{"num_hidden_layers": 12, "hidden_size": 192, "n_experts": 40, "experts_per_token": 1, "d_expert": 320, "d_shared_expert": 0, "hidden_act": "swiglu", "moe_layers": [1, 3, 5, 7, 9, 11], "router_score": "softmax", "normalize_top_k": false, "routed_scale": 6.32, "balance_loss": 0.00436, "balance_bias": false, "router_z_loss": 0.0001, "init_std_router": 0.0134, "lr_router": 0.00235, "vocab_size": 11993, "norm": "rmsnorm", "norm_eps": 1e-06, "tie_word_embeddings": false, "optimizer": "soap_variant", "learning_rate": 0.00811, "beta1": 0.95, "beta2": 0.99, "max_grad_norm": 0.5, "batch_tokens": 131072, "max_seq_len": 768, "train_tokens": 379600000, "max_steps": 2897, "dataset": "wikipedia_en"}
Below are experts of layer 7 (counted from 0) of a mixture-of-experts language model. Rows are named router (the router's row for the expert), gate (a neuron's input weights, with its number), up (a neuron's input weights, with its number) and show model dimensions 0-191. Each number is 200 + 40 x the weight over its row's rms, rounded and kept within 0 to 999.
After each expert's rows: "mostly gets" lists some tokens that are sent to it at least half of the time. This comes from a sample of Wikipedia text that the model never trained on.

# expert 26
router,242,180,231,249,218,249,131,183,235,164,243,246,245,238,241,244,224,214,165,195,239,286,124,229,244,183,219,119,226,234,258,248,226,167,178,249,227,232,155,191,189,203,203,227,220,209,189,175,241,194,199,273,151,261,170,180,263,206,254,241,265,136,141,206,186,214,143,234,196,223,214,187,151,237,144,248,258,254,180,235,253,215,185,148,257,158,221,148,173,168,145,245,143,251,242,165,175,266,198,152,153,188,190,152,271,183,263,146,152,145,258,232,192,165,159,178,196,234,120,154,147,161,240,253,225,222,171,154,159,217,222,211,176,193,268,215,136,175,164,230,163,238,258,186,193,193,159,182,271,210,210,192,213,149,145,192,155,148,167,157,240,178,236,232,207,154,256,167,147,216,246,212,161,225,234,170,150,217,131,179,207,168,159,241,114,198,223,179,147,204,235,222
gate2,207,219,229,187,221,190,215,190,189,202,225,249,180,162,231,231,230,234,166,192,250,211,196,222,175,130,208,137,258,146,246,220,176,204,174,272,220,144,168,212,211,153,222,259,192,215,221,129,197,174,147,239,205,186,263,246,258,181,239,193,264,226,226,160,243,216,167,233,180,216,206,196,173,219,188,276,212,155,138,255,187,253,233,198,216,237,229,217,215,176,314,175,137,250,191,167,185,228,215,182,135,225,265,199,245,174,274,153,201,128,178,211,166,209,151,180,180,211,198,173,250,244,194,185,110,208,181,219,205,206,185,216,177,148,218,199,136,182,257,224,175,228,330,218,283,249,163,150,217,200,278,187,271,224,221,144,126,184,145,253,232,233,246,176,187,196,249,226,194,249,242,286,225,228,221,318,145,219,208,172,232,213,185,187,153,171,230,154,133,184,261,257
up2,212,222,52,151,253,184,179,176,201,216,258,166,228,234,192,214,208,164,207,181,170,156,158,224,233,219,153,190,255,216,138,188,200,202,121,181,246,245,249,191,204,225,243,125,187,117,202,142,205,162,214,140,202,141,181,240,195,163,177,183,231,243,141,190,202,242,214,224,180,196,207,164,247,204,235,107,227,226,239,219,143,238,247,224,230,194,134,151,267,226,152,179,225,108,289,192,190,159,265,134,175,187,146,217,198,196,164,193,213,220,162,267,165,218,222,185,181,176,281,149,202,228,244,168,237,201,171,205,125,276,178,184,147,221,215,218,194,256,138,183,225,100,167,210,208,216,159,202,256,230,235,186,205,250,225,201,293,170,216,214,184,204,134,234,139,254,225,267,182,161,182,163,214,196,257,148,203,175,238,130,156,240,154,222,208,209,210,162,221,165,153,186
gate3,229,227,211,271,203,279,200,168,184,127,202,223,230,251,183,269,171,317,126,150,189,233,199,205,278,233,175,227,141,211,167,204,172,150,133,187,145,199,136,174,203,178,142,202,205,173,211,156,215,227,219,197,95,129,217,221,149,194,215,187,251,205,208,245,222,206,190,93,179,165,224,187,170,208,209,174,210,183,158,152,187,195,211,246,165,174,186,170,236,205,185,136,128,165,237,223,155,196,198,279,141,218,175,200,173,209,246,202,156,203,201,175,164,215,151,130,173,145,279,214,233,182,282,194,197,144,223,160,224,138,240,202,182,171,189,134,198,260,202,167,227,175,107,210,227,215,173,177,222,226,233,207,198,114,127,231,189,223,251,253,154,222,177,174,201,205,146,148,282,207,260,228,225,222,164,147,173,170,230,239,198,165,218,210,244,264,171,224,128,257,264,211
up3,142,169,223,172,141,253,221,239,180,152,165,195,240,184,172,198,153,213,218,245,176,132,178,186,153,170,223,173,167,155,119,189,118,213,232,181,178,197,219,241,245,186,180,235,197,270,229,165,212,131,192,118,233,207,221,119,210,250,235,245,204,169,190,193,222,203,212,193,141,147,176,94,194,163,122,282,191,186,209,147,217,212,198,188,189,209,235,188,192,241,230,218,169,135,195,209,184,211,162,177,233,143,196,157,192,170,114,242,129,167,187,179,206,165,200,198,252,220,226,159,174,164,130,196,291,225,257,328,233,179,243,106,177,233,202,184,222,277,259,192,209,175,199,246,243,256,256,167,273,195,258,175,159,153,270,189,210,196,238,236,242,256,146,232,183,160,191,141,180,157,221,188,222,187,190,223,206,170,209,99,202,210,188,158,203,141,220,210,245,156,153,210
mostly gets: "},", " MPC", " LINEAR", " Spacewatch", " Hot", " Fig"

# expert 3
router,194,204,207,264,154,196,140,177,296,177,205,203,184,210,269,269,242,145,209,212,200,209,171,171,228,190,254,165,221,291,259,219,291,237,214,288,260,188,123,204,239,211,201,192,270,154,211,168,229,156,258,210,186,194,210,239,173,279,262,236,242,147,212,224,242,259,145,203,191,262,206,207,202,206,151,240,202,173,167,223,231,183,212,169,246,230,181,136,174,149,183,229,163,275,205,176,198,280,250,179,176,179,169,168,209,228,255,164,134,192,238,219,146,166,141,225,226,155,207,186,154,149,219,223,187,209,116,100,148,244,191,205,200,224,228,218,156,170,198,197,199,224,254,145,161,242,150,190,184,199,166,150,195,151,145,164,176,140,105,228,203,245,164,222,223,180,211,150,150,160,185,174,213,262,229,192,92,198,126,204,228,170,177,188,179,163,205,185,139,245,208,205
gate3,158,180,258,232,215,186,243,218,197,144,199,173,175,133,160,206,197,231,230,216,176,235,260,184,202,312,212,237,309,213,218,226,206,215,163,215,206,216,246,273,222,228,132,219,230,152,315,215,292,199,151,297,244,244,239,191,154,256,180,208,184,117,180,198,174,201,187,193,207,178,193,198,219,204,228,155,196,171,229,217,118,234,224,141,235,246,212,176,227,169,180,226,187,184,236,216,194,197,218,158,186,169,202,269,188,135,273,148,169,242,190,158,208,159,232,219,231,191,169,160,139,162,226,149,158,237,180,241,169,229,225,238,126,168,155,266,257,290,228,206,160,235,204,139,200,171,154,148,261,111,201,234,201,187,179,205,213,254,202,191,270,225,176,157,213,183,152,157,138,225,190,243,164,254,122,199,190,275,209,218,204,159,249,210,168,186,170,232,149,240,147,176
up3,259,167,224,208,205,205,204,185,217,268,207,238,209,138,148,195,230,178,150,163,206,208,128,207,230,208,134,217,202,179,168,247,155,137,159,257,219,163,179,155,140,273,176,248,207,192,98,248,132,305,245,229,219,202,185,204,150,185,179,184,199,219,240,224,206,183,170,250,209,224,219,195,251,107,132,202,220,220,190,240,168,215,189,163,143,181,187,295,141,172,245,236,197,140,165,177,231,196,168,311,275,210,222,161,177,220,213,171,188,218,247,245,211,129,204,183,220,207,205,161,183,218,149,223,218,174,183,224,221,142,148,205,163,199,194,178,203,162,164,213,165,214,266,215,227,208,204,191,143,181,182,242,232,205,104,117,226,199,248,145,188,119,225,226,125,154,215,172,245,175,121,252,211,213,228,213,152,143,135,228,186,271,190,152,203,263,224,252,206,118,174,211
gate4,158,199,164,211,144,185,179,251,167,219,201,202,280,268,209,222,119,206,213,129,190,182,108,234,192,154,227,209,204,164,163,185,211,233,167,225,136,138,172,162,272,191,239,284,159,198,115,206,207,199,152,229,159,200,204,257,179,205,200,242,214,250,207,193,228,228,210,138,196,171,220,236,133,239,196,197,205,243,235,220,202,198,258,70,161,173,192,178,257,130,145,206,166,193,154,241,241,202,123,218,238,191,214,192,234,256,273,164,237,262,229,159,210,178,214,216,241,157,186,137,177,235,193,178,205,186,181,231,248,266,238,151,139,179,244,249,249,300,204,152,167,154,209,115,135,201,235,244,171,256,183,126,281,144,188,171,247,237,222,264,214,195,235,194,220,211,223,249,212,203,171,203,140,221,221,137,155,233,233,187,179,189,246,166,202,221,248,157,182,238,227,208
up4,196,169,242,198,232,123,284,292,183,230,188,231,138,245,113,215,258,209,191,204,231,138,212,256,222,165,242,228,259,239,303,151,156,137,230,255,176,171,216,151,212,215,192,166,174,258,207,187,249,223,186,244,195,151,199,184,212,204,228,237,211,195,187,179,224,204,207,252,226,146,221,153,113,206,129,247,233,162,202,150,171,151,206,167,261,222,249,195,214,146,210,189,228,263,197,185,231,273,180,178,204,190,166,217,191,258,282,250,259,245,214,158,118,197,139,155,268,192,230,180,251,272,156,208,224,131,190,211,245,201,214,135,178,202,226,193,256,154,165,231,241,218,173,176,164,158,232,214,200,179,132,161,215,167,174,132,217,215,225,217,122,221,273,299,220,205,216,162,136,185,242,195,197,149,210,192,229,257,180,248,221,185,222,240,229,244,194,233,226,155,261,194
mostly gets: " his", " her", " their", " new", " its", " His"

# expert 18
router,243,190,229,251,229,250,144,181,233,164,242,246,239,247,240,239,226,214,164,189,242,289,125,227,245,179,220,115,231,233,266,247,226,161,180,253,233,235,157,192,193,202,194,231,219,205,202,185,244,196,197,270,150,258,169,179,274,202,256,242,255,136,144,206,183,206,145,234,197,220,213,189,144,240,145,251,266,255,180,230,253,213,185,153,255,157,220,145,172,169,145,248,146,258,237,166,175,269,200,147,153,190,184,151,268,187,266,149,151,154,253,231,195,162,152,178,198,236,117,153,146,164,240,252,226,228,171,146,163,216,218,213,175,192,268,214,138,183,164,225,166,228,263,175,200,196,160,175,270,200,210,186,215,157,144,187,153,149,163,163,238,177,234,234,213,158,264,162,149,211,241,214,153,216,236,181,153,214,134,181,206,170,164,234,114,198,209,186,150,205,236,222
gate2,209,139,318,242,193,140,209,143,170,191,260,107,217,256,215,216,272,184,189,263,188,254,191,168,250,224,205,110,215,199,214,189,164,207,236,250,236,168,157,203,273,199,188,248,245,272,268,191,164,161,207,245,198,181,240,172,210,137,162,223,207,138,214,259,208,168,188,198,186,206,182,193,274,216,197,147,234,159,152,202,260,238,155,169,236,204,162,221,176,179,179,192,105,192,222,243,232,213,261,184,192,208,204,194,188,169,224,212,140,169,224,164,182,238,248,262,189,181,245,282,183,234,173,200,232,163,179,202,221,195,159,217,173,254,177,218,156,184,186,217,207,209,145,174,245,171,176,229,182,266,202,129,164,189,191,229,172,172,223,199,248,146,223,266,285,141,180,255,120,195,252,274,174,162,246,216,240,171,291,243,216,173,255,211,117,172,253,272,234,232,243,183
up2,197,199,278,163,186,247,186,186,268,155,232,179,152,245,170,237,223,178,222,200,185,209,217,180,193,174,156,238,194,225,168,164,225,193,190,169,175,156,247,189,165,167,161,150,200,260,173,177,234,254,179,121,162,194,211,136,177,271,220,199,219,244,215,154,290,196,160,223,127,171,219,191,140,157,170,216,191,237,205,208,144,112,255,233,176,183,140,149,127,160,176,263,289,235,243,206,132,176,220,306,201,235,209,227,213,122,231,179,176,197,167,262,294,180,179,279,305,183,275,190,167,153,253,207,223,186,190,233,149,175,180,244,233,198,216,174,182,208,183,191,168,276,199,200,192,191,247,232,140,194,180,227,221,224,186,184,174,217,223,176,97,203,205,207,230,273,229,184,266,253,156,207,210,237,198,199,213,225,109,147,228,201,192,197,183,256,132,158,265,215,154,221
gate3,152,137,162,231,191,208,186,216,157,236,214,206,213,285,184,234,201,282,188,224,251,201,235,234,185,171,189,210,202,229,278,190,204,99,115,206,208,188,205,182,155,163,151,231,171,218,230,216,226,94,207,160,180,173,217,214,212,210,184,123,158,168,250,190,191,214,178,216,174,193,140,212,194,146,234,162,148,130,172,186,256,185,145,212,142,270,230,162,188,129,137,233,245,113,164,216,224,165,253,189,206,148,246,273,195,192,202,192,274,247,199,239,225,180,163,187,196,204,249,133,125,161,242,231,205,198,252,194,178,202,204,187,174,163,249,210,210,274,191,141,146,185,257,186,122,246,219,299,212,218,253,158,177,165,140,180,222,207,183,222,193,178,296,215,197,173,207,130,324,257,200,206,176,224,185,191,197,129,179,127,180,253,222,234,217,173,178,203,186,216,235,222
up3,277,78,225,231,236,134,213,207,197,132,161,193,193,272,117,280,229,178,188,235,199,182,173,194,184,213,199,187,224,188,211,197,221,238,262,122,197,209,194,183,209,226,214,227,240,182,215,198,193,135,237,191,217,250,215,281,142,139,268,150,162,175,190,176,246,151,145,200,229,239,217,238,247,158,171,146,231,239,210,246,177,169,170,188,137,229,184,213,223,176,231,216,167,183,262,276,263,254,244,186,174,216,232,253,247,233,132,129,230,155,233,203,222,207,213,265,141,173,247,236,105,175,229,167,170,230,200,229,233,244,220,180,106,158,244,202,217,185,168,167,167,191,183,190,209,222,124,215,110,117,167,198,207,205,139,161,171,221,179,205,188,230,194,177,199,214,218,236,240,136,225,161,148,182,123,162,186,148,207,241,198,228,194,263,191,229,257,264,160,226,139,151
mostly gets: "   ", " Boston", " ?", "|---|---|---|---|", " Ltd", "|---|---|---|---|---|---|"

# expert 23
router,248,185,231,248,222,250,138,181,235,162,240,244,245,238,237,242,224,216,162,192,241,291,122,228,239,183,219,117,228,230,262,249,220,164,183,249,234,234,157,192,193,206,199,225,226,211,191,182,242,198,199,267,152,262,170,181,272,199,258,230,268,133,144,209,189,210,143,222,194,223,210,193,147,238,147,253,263,256,182,232,256,206,187,149,258,159,222,147,174,167,145,239,148,250,239,160,175,259,199,150,158,187,188,151,272,187,268,148,154,154,253,231,191,165,155,174,191,238,119,152,139,159,236,252,226,225,174,148,158,216,219,207,180,196,268,214,139,180,163,228,166,232,264,180,193,195,154,177,270,205,212,187,210,151,145,187,158,146,162,160,239,178,249,237,206,155,259,170,150,210,243,212,159,221,232,175,156,218,130,181,210,165,161,240,118,200,217,184,141,202,239,228
gate2,205,228,301,180,142,243,245,166,179,169,247,213,191,220,180,199,176,203,287,181,267,153,188,216,217,249,131,203,213,196,197,148,216,168,132,234,199,228,209,179,209,247,175,268,153,167,192,121,178,168,172,217,228,152,224,221,127,214,190,159,271,210,180,241,183,216,154,150,183,241,213,150,223,210,227,232,200,119,192,198,182,236,262,248,161,227,136,153,165,227,161,122,160,231,238,265,175,222,165,196,213,208,164,163,204,200,194,175,196,139,166,263,273,214,162,255,149,114,163,198,254,121,155,232,138,321,169,206,171,228,203,221,185,222,190,192,219,151,198,201,187,146,230,203,204,219,191,188,209,136,138,232,165,252,216,184,187,220,223,295,183,207,185,144,168,172,292,143,200,178,213,196,196,245,179,207,133,279,239,200,144,117,219,208,220,150,238,239,223,268,233,218
up2,189,196,169,224,151,215,209,250,155,184,201,145,195,225,236,179,146,214,237,193,204,157,230,300,226,151,259,262,160,143,188,189,133,195,243,182,164,209,210,135,217,228,95,202,174,235,206,216,269,205,199,179,168,216,270,276,169,257,156,148,176,160,231,136,240,240,156,181,214,139,191,190,158,254,233,179,196,211,155,152,227,188,114,190,176,190,163,132,141,181,173,184,194,198,158,158,216,127,169,211,160,189,191,226,159,214,177,195,217,248,191,187,198,178,196,149,244,214,225,186,144,154,267,109,152,197,211,222,150,114,181,245,256,197,162,192,169,191,235,139,231,155,174,256,234,191,200,282,219,187,220,161,197,146,135,264,221,195,198,133,145,233,287,253,230,145,152,187,173,218,149,267,210,257,144,117,174,204,174,195,149,217,197,221,230,217,197,167,176,259,251,248
gate3,133,240,140,176,175,140,214,173,246,215,249,219,178,228,187,172,175,187,289,126,191,166,182,197,172,264,267,204,190,235,201,167,169,206,217,246,167,226,215,222,180,182,168,193,277,259,180,118,206,226,179,273,202,173,229,259,168,245,204,207,165,232,186,254,184,223,213,250,190,163,174,126,219,238,132,188,210,199,218,250,218,193,209,138,166,205,214,136,223,129,147,189,167,156,238,155,205,236,164,165,221,229,190,155,191,257,236,299,219,145,205,272,217,246,266,164,195,243,271,93,103,220,191,191,204,230,177,189,180,149,163,189,199,195,176,165,123,206,182,208,161,156,205,179,225,222,186,209,129,223,146,199,216,198,98,163,216,192,171,187,215,154,185,160,165,206,257,229,275,220,260,238,138,209,272,234,205,223,146,188,268,174,238,215,228,197,122,155,151,131,193,164
up3,269,141,232,286,251,176,216,223,213,184,199,242,254,144,316,236,175,184,192,181,216,186,235,218,174,218,173,198,209,151,133,153,200,172,206,185,198,169,223,226,185,189,215,206,185,259,221,225,206,160,176,276,198,225,228,292,214,180,262,215,197,224,258,156,221,210,264,208,162,193,198,236,225,97,209,272,219,168,227,230,196,112,173,156,229,210,193,193,202,200,138,193,137,123,191,146,257,193,211,303,158,241,200,187,213,218,182,271,149,226,290,244,154,204,188,264,168,197,210,214,174,238,85,231,251,265,120,250,251,321,176,199,238,159,196,207,270,243,222,222,194,183,168,137,164,189,208,243,246,226,224,225,161,230,147,254,223,225,216,182,222,182,215,243,216,264,164,209,222,231,199,197,226,208,177,126,175,149,226,172,192,183,245,185,213,196,222,227,157,180,188,168
mostly gets: " Toyota", " Yellow", " Milwaukee", " arm", " Steel", " Palest"

# expert 29
router,197,193,177,263,181,234,203,166,198,154,296,272,167,252,239,206,222,206,206,248,256,192,148,257,205,212,200,163,248,291,216,165,225,144,210,207,255,237,197,178,181,187,161,248,215,228,260,56,242,188,209,238,190,283,159,216,254,180,232,241,230,177,166,244,229,217,193,190,220,254,262,226,222,243,157,228,250,166,195,203,230,239,220,190,241,157,162,191,126,140,197,215,173,223,236,130,204,221,245,138,143,231,148,200,266,188,260,126,145,136,232,208,151,174,179,241,224,203,134,171,120,169,257,214,229,206,173,197,194,207,177,182,162,218,211,181,171,149,172,217,210,216,225,219,161,239,70,172,248,206,242,167,184,219,190,199,174,162,137,211,266,194,247,303,237,218,212,146,170,200,190,224,189,191,307,170,182,176,205,181,254,142,209,193,154,185,211,194,155,206,207,189
gate1,243,309,234,205,221,165,164,185,170,161,219,222,205,186,159,173,164,194,194,239,193,295,214,305,266,186,212,194,101,146,210,170,247,188,181,223,182,202,222,129,174,228,145,227,190,251,171,254,182,169,266,271,267,173,132,154,163,266,236,205,173,209,194,189,194,243,197,219,143,239,231,222,173,307,260,184,165,211,246,233,153,215,192,286,168,208,194,214,197,213,160,169,170,248,197,200,233,145,160,152,159,196,160,222,109,193,225,218,208,230,194,265,247,252,191,192,198,201,155,174,180,159,182,232,229,178,174,205,175,146,222,215,278,111,248,167,195,146,140,250,174,192,190,168,290,208,186,157,267,197,217,161,227,190,203,193,176,161,229,229,124,183,166,260,195,249,191,167,125,237,190,231,290,216,237,206,238,144,192,153,192,191,286,185,197,228,201,207,197,201,155,223
up1,232,209,231,207,202,151,267,183,212,254,191,190,216,208,209,161,292,205,200,176,127,185,231,184,107,183,218,158,231,241,205,240,140,257,168,266,211,154,266,177,221,213,225,191,145,224,276,181,211,220,177,149,125,218,146,210,156,166,138,197,160,177,251,236,199,136,288,187,195,231,191,181,144,205,190,208,269,188,227,211,224,255,233,213,200,126,147,164,259,212,159,148,176,175,143,196,130,253,153,272,213,185,186,217,332,178,193,183,151,182,177,137,151,201,165,208,192,111,219,164,169,225,223,251,212,134,220,199,176,233,179,201,111,243,154,230,219,234,213,173,186,244,241,187,139,218,278,214,222,219,199,228,254,185,229,236,240,225,123,234,212,200,180,165,176,192,160,172,172,255,238,144,187,228,163,131,210,211,190,239,269,169,172,203,203,178,160,130,183,235,222,124
gate2,150,182,256,242,160,187,194,212,281,146,177,145,126,195,222,275,203,166,159,171,178,228,193,273,220,225,249,262,164,306,189,217,214,227,168,200,211,163,153,153,193,224,178,194,204,241,159,268,198,213,204,187,195,230,234,212,226,155,196,182,208,181,184,159,167,195,186,215,186,144,195,151,196,180,186,272,252,229,168,200,216,181,214,174,164,137,258,205,237,230,284,239,186,134,229,218,230,165,183,186,199,238,109,143,201,206,194,255,92,204,191,202,191,245,203,244,239,246,116,241,197,216,183,212,181,247,238,219,200,216,202,205,188,125,205,198,198,125,291,187,261,188,121,185,154,244,225,255,190,226,243,134,194,297,190,209,265,160,251,213,149,197,209,153,153,220,229,221,234,179,147,157,191,206,235,179,252,145,180,166,265,175,240,239,107,135,131,200,189,188,287,189
up2,221,187,218,220,224,150,204,270,215,185,159,216,284,198,209,209,169,197,272,178,174,247,233,206,241,217,127,226,204,227,122,220,196,228,158,183,132,220,242,192,247,168,173,225,246,247,197,200,161,277,207,232,257,204,205,219,248,186,221,271,156,165,195,215,195,193,129,220,167,226,217,159,228,183,244,218,251,189,240,179,204,192,226,197,172,161,298,208,192,234,130,194,236,165,129,169,197,223,165,165,191,180,216,200,180,126,237,143,192,165,184,204,276,292,223,190,155,321,173,230,297,154,235,223,145,193,210,199,168,200,212,247,231,233,184,264,251,161,207,223,317,148,180,114,197,253,161,257,173,190,226,186,164,256,229,207,200,224,216,175,142,224,129,131,157,226,179,149,216,205,151,182,229,188,186,195,144,184,188,170,197,270,211,150,161,245,142,235,215,195,97,216
mostly gets: " \"", "\n", " “", " (\"", "|---|---|---|---", "|---|---|---|---|---|---|---|---"

# expert 4
router,224,219,215,256,149,193,197,195,271,164,213,295,223,234,199,312,243,222,185,231,208,221,182,200,230,220,187,153,191,271,183,193,256,175,137,258,196,202,183,161,234,167,165,202,235,175,221,111,238,173,214,205,186,200,167,211,220,244,272,283,221,164,147,235,250,277,190,178,177,262,183,231,194,223,186,218,250,141,236,207,282,255,193,154,237,223,208,207,168,102,141,260,151,235,201,178,207,234,182,216,167,191,152,150,259,229,212,208,103,93,242,227,170,170,151,227,205,202,207,196,64,115,201,283,178,207,173,162,110,215,228,223,216,177,204,208,183,159,218,217,218,206,240,165,159,260,160,178,201,183,262,154,208,146,200,160,206,138,167,227,226,196,188,314,197,196,192,187,207,177,206,186,222,238,226,187,182,214,153,207,204,156,185,185,212,159,201,148,186,252,224,226
gate3,184,181,197,255,218,203,248,161,209,191,273,218,191,278,232,152,231,128,214,133,198,229,244,168,190,191,255,166,233,262,184,204,183,219,202,219,161,189,170,244,133,223,236,191,226,236,205,255,163,225,233,213,204,186,186,271,161,202,229,228,169,209,231,183,198,136,240,231,103,156,132,210,196,270,231,190,169,177,115,214,194,230,169,226,179,206,187,166,186,189,271,221,241,190,168,267,171,206,186,168,203,206,105,174,217,159,187,125,217,256,217,239,269,231,207,180,167,210,184,259,241,221,196,259,238,157,255,164,178,218,230,241,160,226,156,306,208,284,225,204,203,154,271,272,192,197,192,218,201,269,209,187,187,192,212,212,172,200,192,283,138,211,213,176,120,264,288,168,191,225,251,231,202,148,241,221,242,184,167,154,134,209,118,163,176,310,194,259,155,160,189,172
up3,243,203,135,198,258,134,219,181,221,207,244,204,151,275,205,172,205,111,184,106,210,239,128,126,202,226,277,207,270,192,213,188,189,181,202,147,120,221,203,267,186,163,250,163,201,184,233,184,164,217,201,188,188,138,258,244,220,209,235,313,184,144,256,118,196,162,213,301,144,156,163,241,227,173,164,207,191,199,127,142,203,256,182,187,184,212,206,139,199,228,240,165,209,181,146,246,186,261,110,179,242,185,182,261,212,190,195,121,232,211,261,168,259,226,198,192,175,166,204,232,229,214,188,184,204,173,207,222,198,207,170,175,162,188,168,233,222,179,130,205,230,166,195,251,198,111,161,173,174,212,202,159,167,267,164,199,176,176,204,275,183,190,256,188,218,255,234,147,234,203,195,173,284,160,193,143,238,125,191,163,192,243,210,175,224,218,186,255,148,240,216,138
gate4,243,186,196,183,177,197,192,306,203,261,190,147,176,272,224,198,171,202,190,196,182,175,185,181,233,262,176,301,192,196,140,175,177,208,199,80,236,275,157,234,175,191,157,195,193,212,201,229,192,160,254,187,225,219,218,220,155,148,214,127,194,166,170,162,172,241,175,144,219,164,193,143,176,254,171,168,111,231,118,205,240,229,201,227,193,237,188,167,211,172,150,203,182,181,220,174,241,265,241,171,261,280,192,164,172,205,222,194,179,152,226,210,201,182,153,149,152,270,215,181,249,243,213,198,188,166,199,77,172,190,179,204,234,262,260,181,162,232,185,153,164,221,239,212,270,173,255,196,198,153,167,306,233,195,281,226,146,239,228,321,195,190,232,158,195,224,256,129,218,240,200,184,214,179,226,238,210,180,229,235,188,180,132,174,190,163,180,228,165,226,161,274
up4,159,177,240,200,212,181,160,97,245,201,226,182,181,150,193,262,196,221,171,128,137,159,235,181,141,111,141,193,172,206,214,149,170,216,248,160,143,210,182,256,129,185,203,238,193,213,224,202,260,260,220,136,218,196,221,194,194,223,201,173,246,191,243,266,207,143,224,211,192,174,226,164,232,173,177,249,272,173,244,180,190,198,200,212,190,225,241,200,194,159,170,200,222,173,178,202,224,188,183,170,134,164,203,206,146,192,185,186,240,244,267,194,155,204,227,205,174,106,194,156,112,190,234,165,179,227,122,233,91,262,300,222,152,186,294,152,239,174,222,218,149,190,210,271,264,196,205,171,222,271,238,199,198,198,217,247,247,177,241,190,224,139,182,135,255,180,164,236,252,170,221,142,212,170,119,232,198,290,168,189,216,180,165,115,138,239,224,159,217,184,164,219
mostly gets: " the", "The", " The", " a", " an", "the"

# expert 31
router,242,179,228,250,221,248,133,178,236,161,237,246,247,234,236,243,218,214,162,201,239,288,125,227,238,182,224,118,224,233,262,247,224,164,179,251,228,231,155,192,193,202,200,220,222,208,193,186,242,203,197,271,150,262,166,179,265,205,254,236,260,135,142,210,187,206,139,229,194,214,213,185,146,239,145,253,262,257,182,232,255,212,182,151,253,154,219,147,176,167,147,246,147,255,243,162,171,265,205,153,153,188,187,154,269,186,261,144,154,153,255,235,190,164,159,178,197,235,116,157,136,154,237,250,231,227,172,149,159,222,222,205,178,198,268,214,138,179,169,227,163,238,265,185,193,202,157,180,270,208,210,187,214,151,142,194,157,147,163,157,236,178,243,225,208,161,259,169,149,216,238,207,162,221,235,178,153,218,132,180,210,163,155,237,112,200,220,174,147,205,240,229
gate0,221,208,184,273,253,200,250,224,269,279,199,183,219,228,176,205,181,246,190,206,139,184,200,269,197,221,186,183,280,237,178,170,253,185,203,192,151,270,204,198,110,180,135,178,242,116,286,197,167,117,154,160,208,243,188,219,129,214,168,215,184,194,193,219,180,152,202,253,175,191,196,243,173,202,159,153,241,219,197,233,191,166,240,199,280,198,225,160,241,187,207,250,137,237,200,164,227,187,183,168,143,236,171,194,209,208,167,215,221,212,267,202,174,209,158,197,233,214,256,282,187,163,233,210,185,230,162,155,248,170,137,113,226,166,128,214,152,133,260,222,234,198,249,188,220,149,70,195,169,123,189,152,199,184,206,177,121,192,179,135,187,242,249,205,247,170,244,274,206,174,253,221,260,182,243,226,154,233,196,164,222,159,263,226,215,155,273,214,258,191,183,180
up0,202,184,166,221,195,177,212,156,243,165,174,187,124,283,271,155,203,214,226,192,210,133,187,154,142,264,165,170,210,224,234,157,181,233,202,236,175,289,187,221,184,126,205,251,209,165,171,181,162,196,208,230,250,184,178,227,129,288,148,226,191,187,179,203,144,173,147,187,146,219,172,166,203,181,169,209,185,235,200,207,207,189,171,226,198,248,222,175,151,234,204,266,215,190,212,151,186,240,196,216,164,138,152,101,242,145,171,157,200,255,248,122,308,261,142,203,240,152,169,122,156,204,148,250,223,177,149,210,220,232,233,213,191,257,272,163,276,159,193,133,286,220,235,270,211,231,211,188,219,159,252,244,105,218,175,197,210,153,233,265,199,208,223,167,150,229,160,226,116,160,145,221,207,221,206,206,217,251,189,241,244,213,222,234,225,263,161,175,201,148,222,189
gate1,193,240,237,231,196,212,121,233,187,179,242,207,230,173,156,174,121,186,189,158,228,192,236,152,222,165,192,73,301,249,119,219,231,185,208,183,192,211,169,187,189,199,231,109,207,166,259,253,179,187,263,231,209,148,207,190,206,219,176,226,223,227,219,226,208,220,247,255,145,183,264,330,150,168,251,181,146,203,227,250,227,208,261,162,215,203,232,262,199,211,198,282,252,254,195,228,208,254,205,243,183,216,270,211,223,224,220,217,151,215,165,140,195,190,188,193,294,244,222,145,176,209,172,212,153,243,222,199,241,257,165,207,145,262,164,158,165,216,172,209,163,126,167,187,152,202,192,167,227,183,173,225,219,199,115,165,124,186,208,214,182,224,260,259,160,213,205,187,203,142,247,185,260,185,214,160,187,225,276,241,252,160,214,143,216,163,173,225,173,185,303,184
up1,170,228,179,169,161,187,230,209,132,159,202,248,172,116,170,211,164,159,143,244,179,190,230,215,134,193,204,261,190,140,214,189,225,165,226,237,242,222,244,185,229,262,172,222,129,230,184,222,179,150,128,179,225,172,182,213,190,167,188,237,215,265,206,149,266,186,191,202,227,193,190,174,153,222,266,150,111,154,221,187,197,145,202,153,128,205,150,155,205,196,272,132,172,244,148,211,185,200,184,194,155,297,207,227,193,166,305,202,229,167,128,244,255,225,194,182,182,157,185,119,182,145,222,172,205,190,230,209,232,232,238,221,195,213,289,219,198,207,169,210,179,152,293,203,229,170,244,239,221,244,234,259,181,165,232,192,214,135,195,204,265,110,265,201,180,137,206,161,224,176,247,205,212,164,159,201,173,261,91,116,238,140,276,189,215,244,170,219,201,219,224,202
mostly gets: " newly", " Chevrolet", " TV", " Theatre", " JPL", " drama"